{"n_layer": 13, "d_model": 448, "n_experts": 64, "experts_per_token": 2, "d_expert": 288, "d_shared_expert": 256, "activation": "squared_relu", "moe_layers": [1, 2, 3, 4, 5, 6, 7, 8, 9, 10, 11, 12], "router_score": "softmax", "normalize_top_k": false, "routed_scale": 15.1, "balance_loss": 0.0158, "balance_bias": false, "init_std_router": 0.028, "lr_router": 0.000923, "vocab_size": 42976, "norm": "layernorm", "norm_eps": 1e-06, "tie_embeddings": false, "optimizer": "muon_variant", "lr": 0.00527, "beta1": 0.9, "batch_tokens": [131072, 262144], "seq_len": 1024, "train_tokens": 1946000000, "steps": 9941, "dataset": "wikipedia_en"}
Below are experts of layer 2 (counted from 0) of a mixture-of-experts language model. Rows are named router (the router's row for the expert), up (a neuron's input weights, with its number) and show model dimensions 224-279. Each number is 128 + 32 x the weight over its row's rms, rounded and kept within 0 to 255. Numbers have three digits each.
After each expert's rows: "comes after" lists some tokens at least twice as common just before its tokens as in all text. This comes from a sample of Wikipedia text that the model never trained on. Tokens count by the router's weight.

# expert 60
router:097115166098091127080054187099136132122085167138086141088142134180103143095138191091122185081072113105073104137108148162183180138182132166126140171081173136130173178167
up0:101136167159099090175159103179105151128101100069115095121096130137122132145128153134189145105125162115142131158082111089118124120122157091120143141156142128141120150115
up1:107121110147138112108141124098177119102081137110120162121183143141127064145096123143102140133149156148155168160127135141125099097085196108135116098178158146140133134102
up2:140118141090103072122108126126100135083119109174123116101108136100104080093121085154166110203175169148146144097124155182131089122142142082104153136088172107159134131117
up3:157100185080119156190110130149112161143109109070100125189164160113066116103151098139135145150158076111137149129162068123147154088160167136134172116125084156128186108128
up4:121101153154139115150149119118211132118136164105098089134107146094190118153155183180198138137134108137111092105153150138166133170117208122102095133114118146123153085093
comes after: " ", "1", "–", ":", "-", ".\n\n"

# expert 35
router:149085133128082102113085099084185150106163135151129111181109154124163146117134142125168083102190191122119168122141148172203161116121121137098143078154144089122132090123
up0:128147130104154080121113120114148145068106120153109126155078060106159068068075108107133139103149166094124135193121186089109130084187086078169104172109105118133118103217
up1:121114094095125178157158096151161158123168165119124103120134084097152052154108134104112149092139148111133093105139117197135119113118134099179135112133119103076109113126
up2:119180106114170128143089124118123123103141143110094122164207157168162106143154152130089092139121113170023151152163120126147174110120068120159121083142156124121115140106
up3:124100060145172064231166130086085159172069188168158095117078174128147171147151173149046176093133176128162104109153135132115129038049120161141132168173140132158205145092
up4:102140138101110051136126126186135124214161140100142144113177155104200143127055163142166115120111095084084062116111047139096087111170143084098106128157119128095181115176
comes after: " the", " a", " The", "==", "The", " Interactive"

# expert 43
router:088121099137111078117054120110157129168131108166178180169181164106108113139114096093120173132172178049187141183156137172153121123132132123135095106163113156162085106182
up0:104112156151070104137080169109161115156146070150212122175158163129110176143077100128127108158111120110128122140184079099096177132109135166175124224133104129158128161070
up1:161097127137047161145096165126144100174091127130137114136137144132161110126128154069159104108099081125122153157193109101146103132124148140072128097135148107109138113135
up2:107178173131092145125175150157183094150139163146092082134106153081105116113150130131098140117157177125160175127108110121191121122102108127108120143104098128102157140121
up3:142146119132134121110110169144161156175098082101110152161113118091125102134181151104140181147159125115176091119100132136088139083122140129117129116171152158093165172127
up4:088080146136083125148109132135168102158148130102124169152125105178150200045085159182103135162162130138114129119116152101089148071126110136093100106144133148137148151079
comes after: " |", ".", ":", " of", "-", "|"

# expert 11
router:077133083122090092151158077147156158090136138131206128124148127103156144128126097102176078141160142098116090107190149141178128140118145144137160125161153117174141061177
up0:125157057129104149096111062152121136127128116114180123153083109088096171168145158075159093119098123080151169165162106118176133083085102148123120133090177140171131102130
up1:110135119139134177113198146122124100134176101104177139098118129122122148107144046106129185166186155120185119145100152154130078147179105166140128116154124149087129132093
up2:139107149157138109092081117150122130090121088122139111131176113160195105147108124131116149117077104128146169113139200106081137162158086119117129155218154125126158179120
up3:103093155111154113160124117122117125134137147118140131138138072071124055151140127104188179091208176121101135078198142143143156086110104177086186136183142124124153090161
up4:089099128134096120128134172116090108093112164081162147088123160171172172120120129119092155080121076175135105179140122087138146111165085099175110067131158152121164189144
comes after: " the", " a", " of", " and", " The", "'s"

# expert 37
router:092114152103089144078058187095136127115085168133080146087146136177100147110127181092130188086062115095077086136100144157179172139178129162132140174084168131115172180158
up0:145146139136142119069116137091099142120158175088125128077134168124138153077143082128150104121161171167127145138080138091178187104135119089131124134136147125102101106163
up1:187059146103159148108097060164166125100146075134149110134174171114119132180119113068136127116115123144167149075132153167130099111100110132108152129141116144129148064145
up2:117119159157098168138130154097145139095073179122188072118155162120146162160103113138125126158087133080154048134096142133092137133090059167079113099154104137123105097136
up3:088137121148152093167144077134166114091137164133081101119160083101113166181190095108152084169193147128100122134101083124089152174106144137101086132075130146163118137178
up4:188117170165152168125117173091126123130146087122127119156079095129148170103062149155099086144150139131191148142129169153104182106145133145082155127137100141133154101081
comes after: "9", "0", " of", " ", "1", "2"

# expert 41
router:095122164103080143084063181100129126122088167143085137090136139183099147104128179085137188084066121098077099127107139165193172142178119160136144176085169130125189179167
up0:140155172152107148092136148163121191110088119064162106088166128082107132150097089155106083089091164103110111128108163104141083162098100104106103112108167133097108096162
up1:118133142128111113151102115095082158153170094183116143130120169122180099112168154154132091168149214162144127159102149171139153079122164116075141111178109068113094139083
up2:142145118194115127091142131123123082128097144128164134147148158109096143130110152084153125179088148163138129164085115059099095111086157131108103122154113143123167184124
up3:132133115138150083109091159155129121151130087124145110130169142126131119083176086127161136146152107118223151184114122156095181108106076111151085099176131101139156103106
up4:164186092120186113058127130117209127076143138157194128155114148129139094093170106157045093083167097128155158152135125147114120066113125164146085167163165147113176102169
comes after: ",", ".", "5", " in", "3", " March"

# expert 5
router:098117159096083142076054183103137136112100173140088144088139135185104153107137189076132187090074110088075095127105144158171179138178123158134133170089165140127171178155
up0:102109077120139164179198151145106114108098098092163100121091111079138118185169086166163124137137121135153178109076063103144120110152158087069127143147193096128121128134
up1:054170119132187093118107106158144110134081144129139109106079113178090136100132126125094092160158135177176151167115132125202073156148138122097088128145048129051160136092
up2:098135178168090138154094129110149119141067109134179118044083098120143166124077114157111157125145170128160132166153119138097078152165132120192097119054124133130165169156
up3:108111179133089136176122049166125103124144165146105154088109118072150157142094066141134091142138117109129090093104148086181133076078111125111148104167093132072134111155
up4:149102097071124142148154069080103131135161109149155135184108099071125103158098155139088154096173126169123121147100163107190113107080130164075122135138144109121144123123
comes after: " |", ".", ",", ";", ")", ".\n\n"

# expert 23
router:109122122084114167089128076188161107186109151104115143099113112107174146084150163080071105187148070111163074117134184091157086152152102149147146131148173085099123088133
up0:064071161176151090151141128159112106101110165083132050102142129140191159146164097087084086105160093083079114130165092143141083169061069112126101115109121115179181129132
up1:111175131109110101183133068112113151159117126116103110132197115164097100131133080129099156118113111119179089108137123144140122087124122101092119202114110149178146132116
up2:088155123118139130153088173161182107069147135122158099128154124108147127208186105157120156204108175125143137095185143161113160075115111098119138096125159075111150117114
up3:166118111080107127091133171100146103086126115131108140122153161093143111067059129103181115135122176207165060170157163076099147156115149134075128143089155106124118162145
up4:125128107150057114131157117099120116085180123131138153079066138111163156089119157126078078137117144156140154163156096145128110185097125131150180112158078077127120085135
comes after: " U", " ", " −", " +", " ​(", " ("

# expert 42
router:101115154097085146079059185101137110118092166148087150086145143189117153103131189094122187083072106089079086126092137151174174133178125149129130170086175124128176178155
up0:148122113102117175107136141124101091135180134099113130145108145088176090091139120123087095105179117169137153183146111090153151110120168144130144169125083097077120101068
up1:071101068077154135147162128135106185144145120149153154110149145151150159158153107143136166149064116055157112122163105123100143114130114156119078137121096152183168075144
up2:134120133081108108101110149124113162065124104110159137105134159064046122150078085168065099108113092135109117146132132219152125115150166114099121125114107120123161146056
up3:127179101143113131131113073056084150118101135103088105128086140080164161129171090223156125120108154097123160087118101141157084162170131101138160125127097115102082122149
up4:099146099118121158141121078163070092145120116141155121155147093099095158150123088104119112134120110151165097118153117151051173139062151140123120146104112119153084129142
comes after: " ", "3", " from", " one", " at", " until"

# expert 14
router:112109158076106127073098138120148079158131174089109125054115090151121151134158214084123157106089131099119083118100173166091135112143092184105124124094178130136145155113
up0:097114166129186152186121096107149180135149112101094141106096152096183198079155132133160160141103130133183182146092153135117138103180092127170143155184052073137139139209
up1:119151131177131145053092114116175081135123120135119119126148153053144083112155066174135125073144093185111178103144110114067125059036132150147152146134117129083091130156
up2:172141139138099139150103105098116141161149126159116132103112151141119153170082128122067120153175098104060145111173126141188142121054143092178081102150133151146129108124
up3:146048118157073100090087218173195133192105139060115163130131155116169162083156067073144130070114168192144126124137079051077153178155106116087193071091129105105157137116
up4:142112158104137126108161184146052138101158107097116139140141099093095105097093080101100120123117144059083151179118117147165164091090138093140113119137094172109099102120
comes after: "1", "2", "3", "0", "9", "4"

# expert 53
router:091111164102075137079061182103134127118098170143087148087143133179110142108131187087134192084073113098074103133104147158185187138176130148140144173083177130130177179161
up0:125102121094155129144175142151142178119133138164138085129139088141126097123140064082121107159105095111081091143164135126097145173109203084119113056154066131139113138117
up1:097191117108143167117090075125140107148177110137104115099100118120132112110159095112163126075143101162128123147140160118135174151070157055070131094123081119148119167078
up2:122150154112137140113109165082176143174127144129160129131110133106168065125073184123105159091073093169115115166102148189119116087170201144103109118160076186172078177160
up3:152143134169101118174085131101125149140101103148085128138182053115146109122170123143179146122074185092140055155151143131106164124142183158198114117074158062126140145119
up4:090157090122150152087129133084191070116073127075104149145134125136161173167174126137074092147164184097123110099148098125135176123116091104123168111140093160165131108159
comes after: " ", "2", ".\n\n", "\"", " in", " as"

# expert 59
router:103108155113100132113059170110117147098108154149069138089145128187145173099126200110113180070087096083082137108097119150180176152172139174138161160062166143130187159177
up0:113154102114092127163134109110064198138153111136075126128153173190142129147087099146133104119138167135166167094140109130105123124081125152130091153148138132132158171095
up1:106163095140086085161123069172065146126095096091142150129196078086113081111120165145153168139161147126117120101089135127124158128106106122101099099123055162105174160124
up2:105121174123150164126136175140193132161091118117161148156078154161113131171090097088138142110088153131130148151171124066139042122112139076110098097163130151075119094175
up3:119106189123128122139163142142148146139103098118148162142112081128124107182159089074138147123097137138119086183132101182129146145105137136133157090079075123129153108094
up4:142179140121101148178114132120066150136099120134131148149088104126178149108167091103151084130192164108114085160135129090101125126096165112141190143089093107125179158154
comes after: " |", " the", ",", "9", ":", " –"

# expert 15
router:094120156092082150080046190095126134129096166149093140088147136178101154105134185083129187081071107095075091120102138162177176140180125160130139166081166134112172177158
up0:097058081086106111160115149134165122076187077019152121127137107122120176125149203049089148126082187113140148156033055136114168141099138150097125136111077126091125084151
up1:142155072083118076137091052146114096078188128136110106125139153130141093140166131096147153152140135135144149151143163140126100113084129152156121171119129121149089141189
up2:132073165144164094080149121175133146094061053154063119156093124118136219109095148151185138155121094120117131116142097107128156113094141214135112090100110084114137142107
up3:122118131141171095180088169097152167142120144197160099075062119093179172068139052129097078177084126113188129168140133185186141126109061135184107123163149137120079127137
up4:111088103107095139120150137163158161109133154098161099113103118150059105102077138113157119170163142180094134144075144166125111131095117033124064129124148113172153145135
comes after: "1", "0", " |\n", ")", "4", " by"

# expert 20
router:100122172097090140077065184099128129124088170141083150086149135177106143107142178094128189084065115096074089122098142160183169126180112157129139170085174141129165179163
up0:117173150126121105147175078114165137128139193153106150084139103156094185140102111138123114114104089147140175148113096118130197060128085112125091156101109161123135131170
up1:058112087196101109083152145099119101130140095144121115042117103140185121123151145090139112174092138181110195186151130144134116168103161163104117106146154053158070127145
up2:100160150160110116183072095121190127122125067156124173181140053134172113155136084134129147151083087161153154127129087122071116119105103111150108115217169118096102165140
up3:125095157130160084111208123149119160165167144137153145134143119179117161157099078161081147192115084139157158127157128154105094061144179153161082110086066159178104155079
up4:122134161148134133116149082156119087134191104135168157098117143130191130107142103114100096110118088175146132122142159168137091095142064146081135086132095081135110135108
comes after: "9", "8", "4", ".", "6", "5"

# expert 31
router:123102087128152132147171106110080182138142145084152093095143134154179134103094076142136085148134149111184144089108081113146094135110173126080091110098149148098092096104
up0:140144129062087149137146156142141129152117129155080096151152114098120117071125127132085116149151157088162130176115138146107122102117154110170101051115208084120107150136
up1:112093107087141068110140125124156115115117147194096120115134112145171152177073139171109145141150095122090160146109136058216170134200141122175107117113193173148138121121
up2:180127140123148082079095170157065153123122081140135120138123151156121133148097081117101114193137060131074128080163166086044082102137121180169148138089145106145161202149
up3:137111089104117122092152108170171178119155126115169081146106148106133099129207128099166163084151163059080110148159129086081123116168152137177168073122098178082154143152
up4:088094083140118106060128165174187140074116147142119177173114092109119090100083090102103119131101106113083134116126143057163157123132125155106108077147157146123103062093
comes after: " to", " and", " he", " who", " also", " would"

# expert 33
router:152118171103116121126101094058140091114118107182124136053128127133107145095136090101155096127108142124136047143105131148129161150170141102123164109143094096172137171114
up0:123112133134153098112164155124036163098108132066066151125149176133097116172117132074143144114121160105186182139125135103142160110154140123143123091158085098095113154136
up1:150038081098171100159179124145118081142151180145163106106096135160155166195158090155150135138163074183125159095153119143110098126146152132120181191090114135126137181207
up2:187119106138093139178138134108144164085124103148076112142109126108111119184151122180138102119128136177128072110100077124106128151174160144131125102093156121056106188124
up3:153133160116196142121192099102133155144141110120134107140118112133137069147121150143084146149159150150099149136107092129109187135079159105131149061083187073126126161092
up4:175116165140164110156091147134083154087159105124124143103179145132172073092104094154153107100133067113066152129105109060196105198160135085184093104170125112096102120124
comes after: "|", " in", " November", " October", " December", " January"

# expert 62
router:093117164100093141071049184091137128122083169138080147085140138180111153111131187091129185086068109101069091127108143156183177136183121161120134171084173127128174172164
up0:091119140200156112154157096170134155122145154115133079152149104183106084104121128065153099129159170090129099187097124083181191074137140168096165106144141079079185166128
up1:135030151151077135117133102117130148085109139095115071119133144151111120070138170150157129139163092140108085167159157102100163111080084208177149075086056124123077154091
up2:131129117157189143164131117094100114121126134111160140110147186127165137103130052132145178118130069065162150159188096144108092113115146155150147139129055177106160124107
up3:149089117117129089105089118131151145124163172135103136197124152130148109161125175093105111188117147162181129099101109073123115184070178144108134107212116070146108053098
up4:093164078071155111078139154119064165122123141089126155136123146159095152177135105082122102119172089119181161141089142125108123119080056136105142066082088161075132048118
comes after: ".", " (", ")", ":", "ai", "ี"

# expert 45
router:092117163098081143071051185096127122121089171137088142082145135186106164100127180089121189086069114093074091129103148158179176132172131163137140173086170127123177175159
up0:141121157135139139168176078155151163107188113121113134082120166065072079126086158110112116145082112123115116168118158139153149087137173133164105142151102142193126101038
up1:150150094130169112146163149175189173160103101115094141150142110132136193171178119137112119099144164138106114125140113170074123146102156154148162118156114077107114107076
up2:096109162127163153196188116095079126089094131155146119045132163071126146148161133106138099117075119081119101098185074120119138147089118026137120068079145110168134118140
up3:103172163114086109104158062152168088119082139159082162132072131101122120174082152155143106104143149083115125185117108139109099095126124073112169165128139088139097091166
up4:097116090089102144224187115132120120203135109166104176153102132103134127089152137149182141157195083163158151104167116124120086144092119136088079099159088074131119096109
comes after: " ", "5", "7", ".\n\n", " to", ")."

# expert 10
router:092125169101085146072050188093131131135088167135088141076150131183105149106142182090123190079052122090077099123106137162178169138177127160131136176082158125126178182151
up0:114141115138116146131103046097234114159194078151089078150059136154169212092176120146132132169152149089120139162071142134078140111104115130095143143132111044061132132079
up1:090133123081150122143128086153101113147111113166128140131087072104107123186157146074130095092151128133161100150157125086148154104115116149098108130151110108169133096083
up2:119199127118105135164098141135117080115198074140140074127140094155151086181192168101095109151176102120114110151172121110096065159154120154159161161101135121189097106101
up3:158125155120147148164121113182167125093128129156208138051114121110177123111105218096117093082173150138164178126092078169091161180122081100066094170151146105137153095113
up4:088102195167125123160151140161108090110161141166146084210130202180155127164154126177060132137141120135128065151134138127094103135126105130139170123129134090138150134151
comes after: " ", ".", ",", "–", ":", " he"

# expert 21
router:126124145126094102166153118125152139165134196116171133140136087105186141119114043105107157187136113115163146090145124142113154191132125133133132212143131186150140130118
up0:152109166117175186108122134065116148135115147096127137108113125114113117125104123101149155210106174081174160160109125112098096122102130110130141092082096136124082177159
up1:136135170125116125113120101142113099072122091141200155122108146110117196123086160138136184179099149092109161076120139111152136095126152110118107149088074127117172127112
up2:102124113073125210128071137148108078131139130132136083164067169129195160182134119120157125121100108096134100144111094119096120113126148145137073120104100138189157080173
up3:201168124118128164130143146124161156086149129146142132133164116189135138127138172121100083064090134150135113119151150146101110147125098121103104111154178130169169103152
up4:182121137087113142092148150160106101130120123157114134150133112145107105144131089108132121121140106125150112107142132142119132123128060143224112163070120188143116151080
comes after: " the", " a", " an", " and", " of", "=="

# expert 27
router:098135204188126112123161089159189111133116121111103157087099172103135162140145160077150131098134120051119130170136173105156193116156130089133176156140110074154186194166
up0:105138082136079144120132138131047144084147117079120119135125155125114094146160163121096170111116152167119097111141155095172148121084075094196110150137146146184139103125
up1:135117100178101101135092120126186133057108124130108144120148125146133149074128108139143123165128124144150180122134113138092130124125113104129220139132123142144149152101
up2:138129168157105141108098118154153117112160105090148114139171111141152199095168159149181094107128120136153145073133137123069113153130152090183133085145141147066133068097
up3:070128146073190120182146160161111146089060193137097165107209128136175146081097144045105099141136059163133146065142158136127082154132090120097162168129149110150069097130
up4:139157098180129153197156161046120125083120117116097127173167181146108128148151091115143112087102143121149220137150144166107192146117173111140079138132175121095116177132
comes after: "\n", " |\n", ")\n", "\n\n", ".\n", ";\n"

# expert 63
router:088118161093092138069052185106129136123086163140085134087134129186116143101131177094131188085060111093073094136106147151174169143181126154139140165076164126123176181162
up0:136180132140152108177178112097162166153065115091169100144147113151112070120145154136120094109101111094161140164137187107155129168146125164131040147131102163131126125091
up1:128082084158087126086145075125112124107124051113141116139089082150127090086177114159093161082073141120137148135130164103123130143163160048138190088105165107110126110152
up2:088122155130105117192139139068094096062129136117133145173177205122130112132091115159113143051168101131083168109112146168054136132078113143078145065103066152107131142139
up3:095087155122105159150117151154087115104128054124117136149178185136107133138122106132122101121104125110080106160197143108083103153151177159137096128140112118129132166195
up4:197105135143146158117152135089135101105101114138209146097198103130108108180147160186157083138093112149171143125088199089086077085114161181192147141200156121143095087094
comes after: ",", " of", " and", " for", ".", " in"

# expert 2
router:103084128095147181087083166100078180169069168121141157133096092188120174143162200145099146084060133132115141135103184146131121099139122177157137103074181075179186112185
up0:152149090087132138177129073106137122196153124135137104132175094206198165147088115126154135137177053141130133166083130089070100097112151093151161137137130128103084091146
up1:111118081103104134154063176169122150082160163141153074146102140137112131109196125160117196157144153077204086127177097101127125118115124123113144118063103110106113093115
up2:163097117164163171141104079146187196104158107171157156108111146106058140158128082128142115119126114117072185084128115115160146185122116133147139127098173090116060117144
up3:153184125086147146084126134157069129161063100119130139146203115144139118085159137093110090158206145177130128108128100077146119096157190157111127086144112040097128128138
up4:030162133166144102085134085161155118135155177131147089147117120182124132168090090125095128153044119091159139059133140074124134169137100142128153133179112178105137120131
comes after: "9", "0", " World", "8", " on", " in"

# expert 54
router:061146197107060135058085168104091081131100194178095159115115111158091190118097150091109174110081059140105084119067144175191135172159133173110126147092131102133138126164
up0:104133141124111147131134165150141075102136147079141136125118115161147102176143123148093135125109093119121133130225096132101153154105091122144095168139078106104178137111
up1:135154114145091177146088029178157140103195117086119081199109227136096140165136119179129111152158130113102167165125143151101133126110178163124121162110162155122133097068
up2:092171097090103114113197123168092126069138157215061141097092100177215177125159118112158125158150163112145113094150127103082137110124122102162121158150103149095111132169
up3:123160097128172088101165092128177149194124104143087144112165057102104141112119157075126090111204103126131138141159144092172156103160170185145165086103079136181149095120
up4:121167177101064129093112156132083137149085145133115164159125111097093145154152145060138181139141114099108133137146097105158150127097158140158145177130121175170056162124
comes after: " New", " the", " of", " in", " he", ":"

# expert 3
router:093118160101080144077053185089130134121095172142085156082135138173099157110132183089126188080069112084074093124111146145181172135176128162128133171088165133126184173154
up0:183088154186135115139086145145149114124098110132126121100177087128083096147124137163075082151148126108124150137142139148131150149128124140129155141049101196147133167120
up1:130197035195101091142132142134114117097138090117115092135148123130124117079160122099108088122151146112119132112146125116108143118108177128118172096122115136113081058155
up2:161114139124087129125126144130092132104127141106079154130176152099092122142157132149143083045158101097117186093138131089128148132142193163112106140121129034123057100112
up3:079135103143132104167101114131076092113083146123092176152074121125152117077110172145124118142156147145130128170160130164111108138091178150138178166156134147064120145056
up4:101200156135140122201132079153133160100148110123143149154047147115150142173148145131121110158116175162065136129110120105158066186159115107105117122186105124177150144106
comes after: "1", ".", ".\n\n", " was", " after", " when"

# expert 32
router:095114153096084144072053184097131123124095173131077144077142122184104157103143189094132189080066108103072087140108140158166184134176131155135138173094162134125178175163
up0:117110162165144163108200125126194095105147131130117139095148127167170079207139119114082101145202138119178147142128142088170065110136139110075128119138104106106113129145
up1:108178070148104129137142127093125137141192118153139181146158125138103163154159129127122068095183183103141121166115098156115152156137171122141105033126121104151102096108
up2:143156076129143147145117083157146141104175097079119140168138156146164122046170119118146093178098136124125103220128186152115133120099101147129058123136136140177148168118
up3:099142128115078123092101157150099068146116177089133101123133091143172154153124092163196102094150162140067157145149171117120140152124136102100160125126104129095089096156
up4:139126155101160109125127115116139093134117168152138138141139116168072092203134130131066077126093086127132127146063153112099139103065061090129098168150127108087108084076
comes after: "2", ".", "1", "0", " in", "3"

# expert 22
router:160090215162129111152111126095155094137106153070155134152097146199086132127117183135095155117098148113159074073110080149105107158174105125106188087108150145140151079167
up0:153078077189050149120097136153143119110123133075155146101173109136140114157129178180168124153143127119108131120067121105116171120160161164087177132068124121136128126132
up1:129145078171084205158123111120127108110103129099120059109142113129131125171102215136103133118086150125080108105053165141111103093125184187087105082094065158103100080168
up2:220165125132114182139087104085188110178156138174103117179125064064125069112104151149158112143151102152123118126138164085165190097132110115122167114097148128144146139197
up3:127137113166146125140165093154123072128147123151134161030090092107142119104152193173144068149070147156108131139148035189122143152151132133076125150124120086174094196194
up4:144146134091129180119170126094173135131088062176121127140160158137131102161126108117149068105196130143073107085068123100091084163110189113144160168091140138080105111152
comes after: " is", " as", " was", " with", ",", " in"

# expert 1
router:120156144095126147074097145139145119123128164155140115073158161155125201120123123093120167125109132057095119147064134103161181122168134196143151149092116125154128178182
up0:127074117178106147083155079142102139083095149149081104135117111104093089143116114162053103120089083126063106132143147107121076180090111150094090144137121204111159155124
up1:073087168134123113143160138140074138146116092147156078086120133162113098107138205107120074136136116154153144173099117150164091130066094088183127115121110105111149114120
up2:150115092124106115173078145133071109167088116094149165100150098141119164142147140144070159135185085131114155096175144108163186090147058135158178179105111131115082101072
up3:158144107143192092131132124147149118082110169091125109057167117143139135203181137172119171169131114143121187141168130124109165177067150159126112099099136126166095184144
up4:143160203142107185119134116069116093124101177120151125156143119092050118110205109100150132181150112175150121143076091146150147184142123119105125146145148129106131141102
comes after: " the", "The", " The", "%", " a", " Binomial"

# expert 0
router:099115166109078146077057183101127135124095169139081145087136140178104148108138188096120189090065114106074096134103143151180178139184124161130133174083163136126178183160
up0:112117186181167177156119113141191069198166103079139080162089129127118132121150114107140100149065117146103193105142047134088140126103094146158146077167096140126120082108
up1:141130159158169148169187130122148175114105169161082123141077165082109147158118167142124181166112133155094133156136185126104124145153158155118093115119100092091147117114
up2:033097201104115167151098090130082109163116180110192122052114143157155115118135061134104079134114156131165020140118089113116093104110124081079159117194130093154098116094
up3:156165073130150106138114112097098159164130116100109097140162126127108177117129134159115112073148115160114167116068068148104098132094135047104133067081117089148135089105
up4:146130101125128157135149097131099138189138120145172123206130117064126146083135078149108064110183122151135117148154144132174087129108141117102112105111075117151095088121
comes after: " of", " to", " on", "4", "0", " in"

# expert 18
router:164120090138136122183103101089104147116127064148109088116134153182153065113088161165050126134094152171133135174154079196135108148102155204127139110102112167107110141109
up0:129115147114179114125099099130146084141173128171114173171135118108170127150150173126147149184130084102158082161086121119107110184114122144111122091094103114100080078075
up1:149168125169100176139110153117111083169170013123121118149144129133131106102178153069168083152117160121155123099087156153107093117135155104116122098151103123129112114066
up2:094116111088109050134142079128169134124131111142114135128119206075177164092121102146175135114114082154080141133096101161150150133128151123145103110129121122128108129132
up3:145140139174109144201108172100101101145129115118139096122150147111187132129085141123083123112075176182154126185173120097172131135155111104167114174142109153096198136051
up4:067112183139159048139132096126089158133080103222100152105119113123166092133077114136098171152120142125165147068080135182131138076137124195123139118130110108122103177187
comes after: " was", " his", "-", " a", "'s", " ("